{
  "n_layer": 8,
  "d_model": 224,
  "n_experts": 128,
  "experts_per_token": 6,
  "d_expert": 96,
  "d_shared_expert": 128,
  "activation": "tanh_gelu",
  "moe_layers": [0, 1, 2, 3, 4, 5, 6, 7],
  "router_score": "sigmoid",
  "normalize_top_k": true,
  "routed_scale": 1.0,
  "balance_loss": 0.00829,
  "balance_bias": false,
  "init_std_router": 0.0186,
  "lr_router": 0.000712,
  "n_head": 4,
  "n_kv_head": 4,
  "head_dim": 64,
  "vocab_size": 8192,
  "norm": "layernorm",
  "norm_place": "pre",
  "norm_eps": 1e-05,
  "positions": "rope",
  "rope_base": 10000.0,
  "rope_fraction": 0.5,
  "qk_norm": false,
  "attn_scale": 0.125,
  "tie_embeddings": true,
  "parallel_block": true,
  "extras": ["capped logits"],
  "init": "uniform",
  "init_std_qkv": 0.0376,
  "init_std_o": 0.0376,
  "init_std_up": 0.0376,
  "init_std_down": 0.0376,
  "init_mimetic": 0.7,
  "optimizer": "cautious_adamw",
  "lr": 0.0015,
  "beta1": 0.9,
  "beta2": 0.95,
  "weight_decay": 0.094,
  "lr_head": 0.019,
  "warmup_steps": 467,
  "schedule": "wsd",
  "decay_fraction": 0.597,
  "decay_shape": "linear",
  "final_lr_fraction": 0.05,
  "batch_tokens": 65536,
  "seq_len": 512,
  "doc_mask": true,
  "train_tokens": 360300000,
  "steps": 5498,
  "dataset": "wikipedia_en"
}
Below are experts of layer 5 (counted from 0) of a mixture-of-experts language model. Rows are named router (the router's row for the expert) and show model dimensions 0-223. Each number is 128 + 24 x the weight over its row's rms, rounded and kept within 0 to 255. Numbers have three digits each.
After each expert's rows: "comes after" lists some tokens at least twice as common just before its tokens as in all text. This comes from a sample of Wikipedia text that the model never trained on. Tokens count by the router's weight.

# expert 117
router:152140104120135150148143118078105147129131124110130099139092169152167132130121096134165126130164122119132100133191122145145162119192117085126112166130137149165118109093148087152174103103130168126116136162135157160103115119168121164172114169133150144114146122150141085125096140139139106094141104097136079055149105129103107126093122185150148145133126155116143152152133169119110108130156138117127149137111119154166123137082126118156114141099087119141130105137143103121160107121084119139097122124117080145162157145164162137131088094130117145098147129131109183149135069109126126134152126134110122140111132097133143118104113127136123082130125119103080108142119124106096135135144
comes after: "-", "  ", " |", "|", " (", "\n\n"

# expert 64
router:140127085162153133112084117076123136106113142135130113116103162154158164115109131124147093166141106156094157130152107140121074116214095119143160127116134095130145097117126110152155124100122151113125118121136140125109081119142137163119110172149145152110145105165141091126150167132155152114139086123136091087139090105128100114092136145156109161155124143101116153137082147134087139115113151078163116149123151146160092132087133140129135135120105155144120138131153096132151134104105152142107125147145140166137108137110136169132112115111130156136147103107104172125164129111149109085120167123122110134098144110160147164131151169112154128081086124143079099155143153098100117159128
comes after: " of", " the", " to", " in", " on", " by"

# expert 34
router:106139089162119142127104099143140099121121124146115104092102172156130150130108079122125130141110129146143111134169124165126097129200169107118109141107070116111103091125116117148145125106115136133109130113167147137102099120121152130106092142153122184161140103121149099123139161124145126136138091132155110078151108128103115146110133137141104163136125161148111169144140147127109151121119146108167132133160155140164093115080119138166163139105108167147142146173094102100130140090114155172116150160102084166110176133138147183119120132123092107124139127085086164159118132106146087129115131125092112172095126118115131160103116106140136137116106140098079143118097133120114085133144
comes after: " the", " of", " in", " to", " by", " during"

# expert 74
router:149139113121160131144148134120107118091152113129110092146072167142154154161159134089107114083134103141097098168162109147154123145167114124120120145139108126145099082138149085122120140121131122152118117139119184118121106138115088142110151115182138109090134082157129085126129151138115137144136128109108120085129146130142090144094152126148108133165109165104114168092128136165161127132121096129124161138152130161157122101100142169189133108063133143141121130149131128137116108095093165155112097132128138150100163156086156138114082091137106157144144129112118176124148169117121142096111126142099146088128130127112132134118165130115121156121083155147066159133134133108088115120124
comes after: " \"", " of", "\n\n", " and", " (", " on"

# expert 103
router:144101080116133134100139118106134163094133112116074091133111153131180125112120127142149102120154136145152106171163108097147147157166107132115168152135121137124120108079175099124177115121164144147106114158161159113139128167165137118110132149153184137128132125104128094140130175143126100153101096116107120081150090107118126108112136155137123143164113162142150152118133140109161133117128121094161170127138134137156150120082154100148134085096113123153148120171120117118167120102098123148102104091125089139134161096140174159126105109116125157111089148097101158133158096116172153129116094121134120148135130137110108106130162116131132120104085160158061153145129120110127150106134
comes after: "-", "|", "ō", "i", " by", "u"

# expert 43
router:159147142110135108125139125135180123098161107149086050133091158140201126152119141113123121106117126097113102134200140118139150123168132157136122157134134149133089089118137137117136106074134096158148127140139163145109105121101127134152088152152119100137113094117136069112124170144110112130141098130129135087129090095095129109088141105185136119135139205119105164101090158120137140115115145083114138113146156160163147093117143126124113123137138105143129106123158110127144088120140132159113127120079148153086168141132136150122111119152103125142128156115098190146122135127128098103125097143118139101140141131132150125131132133148149135121109159148099096144158121161115113105111
comes after: "\n", ".", "\"", "=", ")", "|"

# expert 75
router:107119142128166140140120112114143119096129125114116103122084186145139124154132129130111111117148112124126101159160126120138122135174124140099114134133129143096107130120126091154163128090131120122121119115114162129093131110106173156122118130133161131124149118127135084127100130153194093123144099129167117078154087064120103144122115168147140147154146163122150230115131168128143125075138134121159136116117137112150116100095106110149122145101108117183128118142127112130156100115079134146135172138128125181098146138152150170131108094135079171109097110129132161125119130143134092080130142130102127112147098089132106134090141105144142103132133122160097133107126160135120114155183
comes after: " of", " in", " as", " is", ",", " at"

# expert 9
router:142145131134140148135091129121132180121125131114108075128076157154141110129103116131145117159138132111146115151120163126147106139166138065093130164100143136134110111147142120149137131080129140127127135136137176142130124130165104131116099125117146112156110097160153095108134113140127106133154116108153098098146098144155118088109163157135096127151117167117113158127116168117116144115124143067170152111130175133169139069111145130164115131090106128163156138136173135129096130084108127165113150108085100150123126101130182187162133159137144146137097116123119133105126099115161131110114139159120087122135110107128158118107125095125118115123153102101091123142133150068084157175172
comes after: ",", "s", ")", "N", "  ", "\""

# expert 118
router:150152128163153129190137127113130133127127120143106058123112163122119123119113152137132136123119155125132093139173123137149150141200115134161128141139115118114101109132135140122098150117116140127084162128170153139128090131123099151127115126140167180112166126093119103123154110104116111147106111135157094077145103149137122124128113114114108163146095152143164175116120144108105151120112116081147124114118128165155155109077123143137147103078130148172142135169140120132139138095128116135152148157122115157112140136114136156109071139138094136115115136066065147156095102135170139099140174127128115155084162116130159133114107103068123127135116098121121155151088129109095116151167
comes after: "\n", " |", "–", "=", "|", " 2"

# expert 86
router:113108091133121157102129106103164120135172097145125081154111173115120135131147151146140109149133112162139131164146143110139146117180101129112113153142135126113099142087158111114183111130117141128091142149122170180107099138162095134149159168182213146124148131114125114110109138159149120141114108118147119096137082113110114107112116163143093139141132167127153176112119134075128145119119156086168162129078122156169145117107145134148123111103104155151133115157132114147147149067078137136132133109099101151120113147104144169105090144087146136155112115096132126141140116109107130150116111144119124143119126095110122104119122146106170084108130144133077126149119143126089122120143
comes after: "-", "\n", " Sa", " U", " Kingdom", " su"

# expert 0
router:131126129125151145171137156139098125119113139146075098100083171143126120141123130120119097132109106114138097157169165126135132139200148132114141145088121086138140131131174109142124145096126139176109068132191167158123119152178126130123093151163180175125134128138133099094114147125114102105139108117158071102148123151123137140115164160124128138172122171105143150100119156133106132094105122108173132161109149122139117080075165157147101138093091136129119148146126061117139092121120155160150122084112138136127149127147151154137101115148114118146134145120142151129137142149119118097124141150132090123127138110114127107123128138146125106136142108075083118120083142124115108113117
comes after: "\n", "\n\n", "s", " such", " known", "\n "

# expert 6
router:139111099116165097161135133120128157172105136097096071131127168143152094162104110104149122146107098134136121144176120121155144147148131075121142136148118079124120139111107074149132120085128138105114113144153169168141083130164084129133127138121118131112158140112122090120140132149143132118119133111142105102156092097128108127112141150157136143110127174141113169141114151101088119135113135073151145108128139161183110108106165117163159125114108160150141096137164117118153092120100103166119198112095139149133137132112174158131092106135128155110121126141117166169155100116163105127133131165135151103116115080111131131105139101110151074115127158122121103118099157148108122124168
comes after: " |", "|", " 1", " 3", " 0", " 2"

# expert 33
router:163123133133155156131138115105120127111129153150100079133098162169150133113120092099130142105120131135143113143146114119138152131176141138186109143123100120128142138096094087137125132109106122111096127147097136143151076144115108163137138166155160153093152114149103085145149115112141120111121117099162100069168084164117121127127100138138115166124151167145121165143089145122137160143129166112171137108135126134157148153088127121142160084118123142138151097160174135117135131083102116160132131111110114175092140133090151145136080130139127166153124175086111140159150141135160117092127138108153136105089158088169114105108123089085133101107074118131104131153112108131122120142157
comes after: " |", "–", ")", " 0", "0", "  "

# expert 88
router:151131124134165128123145123104162112132143143112103092142098159191125142115097117110148111107151123112156131117167105137134137135141159130170082154116137141122118065096128118146174116078109153153124134137160153115113110120170144130102082145152132123115139083109116069107127117149146112106121115101165129088186098123138133104105128104098128143163088175147108172112117147095117182087107138111149127109132124137172140081102135127187123137105091157143142134145149113098138120123090119148126143119118124143130131141137182159144143109129071156129114184101110192124138117118149140099122117148130130120159144105130150121094156105127122120126132128138063131146111145129147135124148
comes after: "  ", "|", " %", "N", " Votes", " Labour"

# expert 81
router:135133107130142096145128125124121164166111121099075080157102151160137110129129136126143138139112158125146110160158116166138133129147129095139096166124123083124108135117126083147111129103135120145111142098159183159113092166112124154142111152140143173088166129098138104151149134138140146076090129116139073086167095110110091124143131155204124144137126143154158186139110124083112106127114116057141145114135130156167124105109170111174156132086127142184128142163171098151171103107121145124122164115124096117134122146108151114116090087122137145125105140132129108116157116118147102104121158133135136120120118109157131152126127113105134091103114119138120147147104134155093116125136
comes after: " |", "\n", ";", "–", " Team", " medal"

# expert 7
router:126114110099188106143126138091125125132109114148141086152121156156119126096108150098118106143131119103118125186154098131166117161198137133148149158117098114139117108131112086155181121082156122131106144156115170147130135172172117141156108169140169125103152134129153080128107147134147090135134098096133148077145114126100091126104151138176125166136096168099141191088097172117122157087139142124129154093148161141170126131110117174148139111111135140152120127140114106095131125093088102156087135139107137162104146127126136129121128143138076146121126144085109127164127141123135124138120121126128117102107129114117141134134126100091118124117122121128078109132103144148098111137175
comes after: " |", " (", "|", ":", ";", "–"

# expert 4
router:128140100156162150117136127130117127125107116123095095114080155114134106142115133157163073122144136133172155129164141152151086092181140113126125139155098132128086107138154098131149109120129114134090137111145157138072107152094122116113059111171170116106163115136106103108159146158155096085134099098157118096140114172109108126071150134122131132147077177146147179126123146100125107098108133116146133117137149154184154100100116123154176129123111170165130128165137115136175133129116140136115128131116099147129134162156185167138118130130071129133126170117118123126129098157151094125132128129130120117114122108137128128111137108142103086148113161092101135124114115104113137105148
comes after: " |", "|", "\n", "=", ";", "  "

# expert 79
router:156129109115153135151122133139155142151160135124092084110101135119182175143118140122131105142153114134108124137186114164136122115146111063136143149102114116115126108112158127131122125090128145111097104150116180142139120147134110157154095146111115148104140119117148053133104124155128135143146102107185088094133083179128107136134108144150140170143141166150136181131108136102090148121130142097144166114094128156150109147065151128132115126098099161174118128159174106120103148080107170130089117137110110123132134119124133146115095135127077105164100137098130141166128123133113099071118134127140142127093118119120145123119110083151160105119135164133105155115129158119131135163151
comes after: ".", "=", " |", ")", "}", "%"

# expert 87
router:118115118138126118131139098102143103147121104157112074107079165140162163135137145124093129126143117097115094153162169122111152108183094132124144172135124101088120114094160149107129161063135143149102093166132186141093112139159123154146099144151148149129133114154158095122136130135163117117122124114170121093122119131128131105093152139151180138142129183111077168117129135099130150088112134099138144100123153147168104093109141131166140121101104118173126158142159115113128125095104099180133118120123116178084131141121157165135128126093086156110114157136120125117142105141136120100141139119074127144173140099119128156150134105113099116153128127117087117132100129126120158141160
comes after: "-", "|", " by", " Website", " No", " from"

# expert 104
router:138141113143169139129151140136148144085128100114092066101097157148154120133104161111102144080170130162107089171138100128122147152140104131131113145124132130150110102133166117121160103098152134105088144123150178131129151119132128147110099116160111130101122150139138090130153149129115134109144091158163101087146119100138126163092130140164145106127106185151091176086129112128146151118098147096155143127130114170142109137063154168167129134109123168177125122129074094123167117082136136149120118155122149139104129137146167145124088096151115168125102104092112150127152112148156147101116092143116121088126138118161115125113121125123120126137113126123081179160137156131108115132145
comes after: "\n", ")", "  ", "i", "er", "a"

# expert 97
router:152148118117144131153117157117147114134123102138140091134099174170175139101116143122136088115138115105110108162175119106131146161161139108132120175106133107120110078144155089118185148099119112112145107165160154117101127131137138167111113157148148153112122125131135114107126162141123095095106088150142074083121108091124095109101141186150143141182132170106134150131090162120095143122146149096164155105115148147169117124086109137150118116087129160170136131155165126125140081125099120156098127125142119126132134143108127138155099098106080146105130154137093186151126128108141096115117159115121105149107129134123156106098096123111138112131101131126113107142129145171126181160154
comes after: "-", "|", "  ", " of", "/", " as"

# expert 49
router:171139145125141125112161137143106127108149101133100087133100170138146101124142115123155127122113118136144107168163128127129147103163129142081137168112139165136080110117125139110134098134100132143126169158162155143116079142137132146120101145130135137116148111147154052111125115158128078097128107082145129096165116134111079101124142114150098125169148165110117142120132130153119084100114155087145169108173166157177134110110099148154086133139106107168157154152177089129146134151117196144059134136142145146120127116125128140119130102151116177112113134097140135132155131114147170100119125133117092105170132127099119095107148119098140137121094132138089105104117126129112119111123
comes after: "=", " =", " was", " It", " also", " which"

# expert 5
router:151112104102146116130135110153131122107143086127101062153093161133125132127099127094111084131112124105104087168171158142142147124213138148139108163100121136132124092136132117138152130086137146121131100123167171130099122144181135131137074160155164135152161125127131087149108137150116088112142106138158110103124128114124110134070162107180160134145113173087082169123096184134119121084100137100141157130112179121152114118103142128159121156085141121131102121138148131135113101109138164162113119118115129165127138173105153164106095112130110141115112140106140138129120140123170121131107092137123129116128121144117110114131123111128135182138134147128086159137104152119130114092144
comes after: "=", "  ", " =", ")", " —", "19"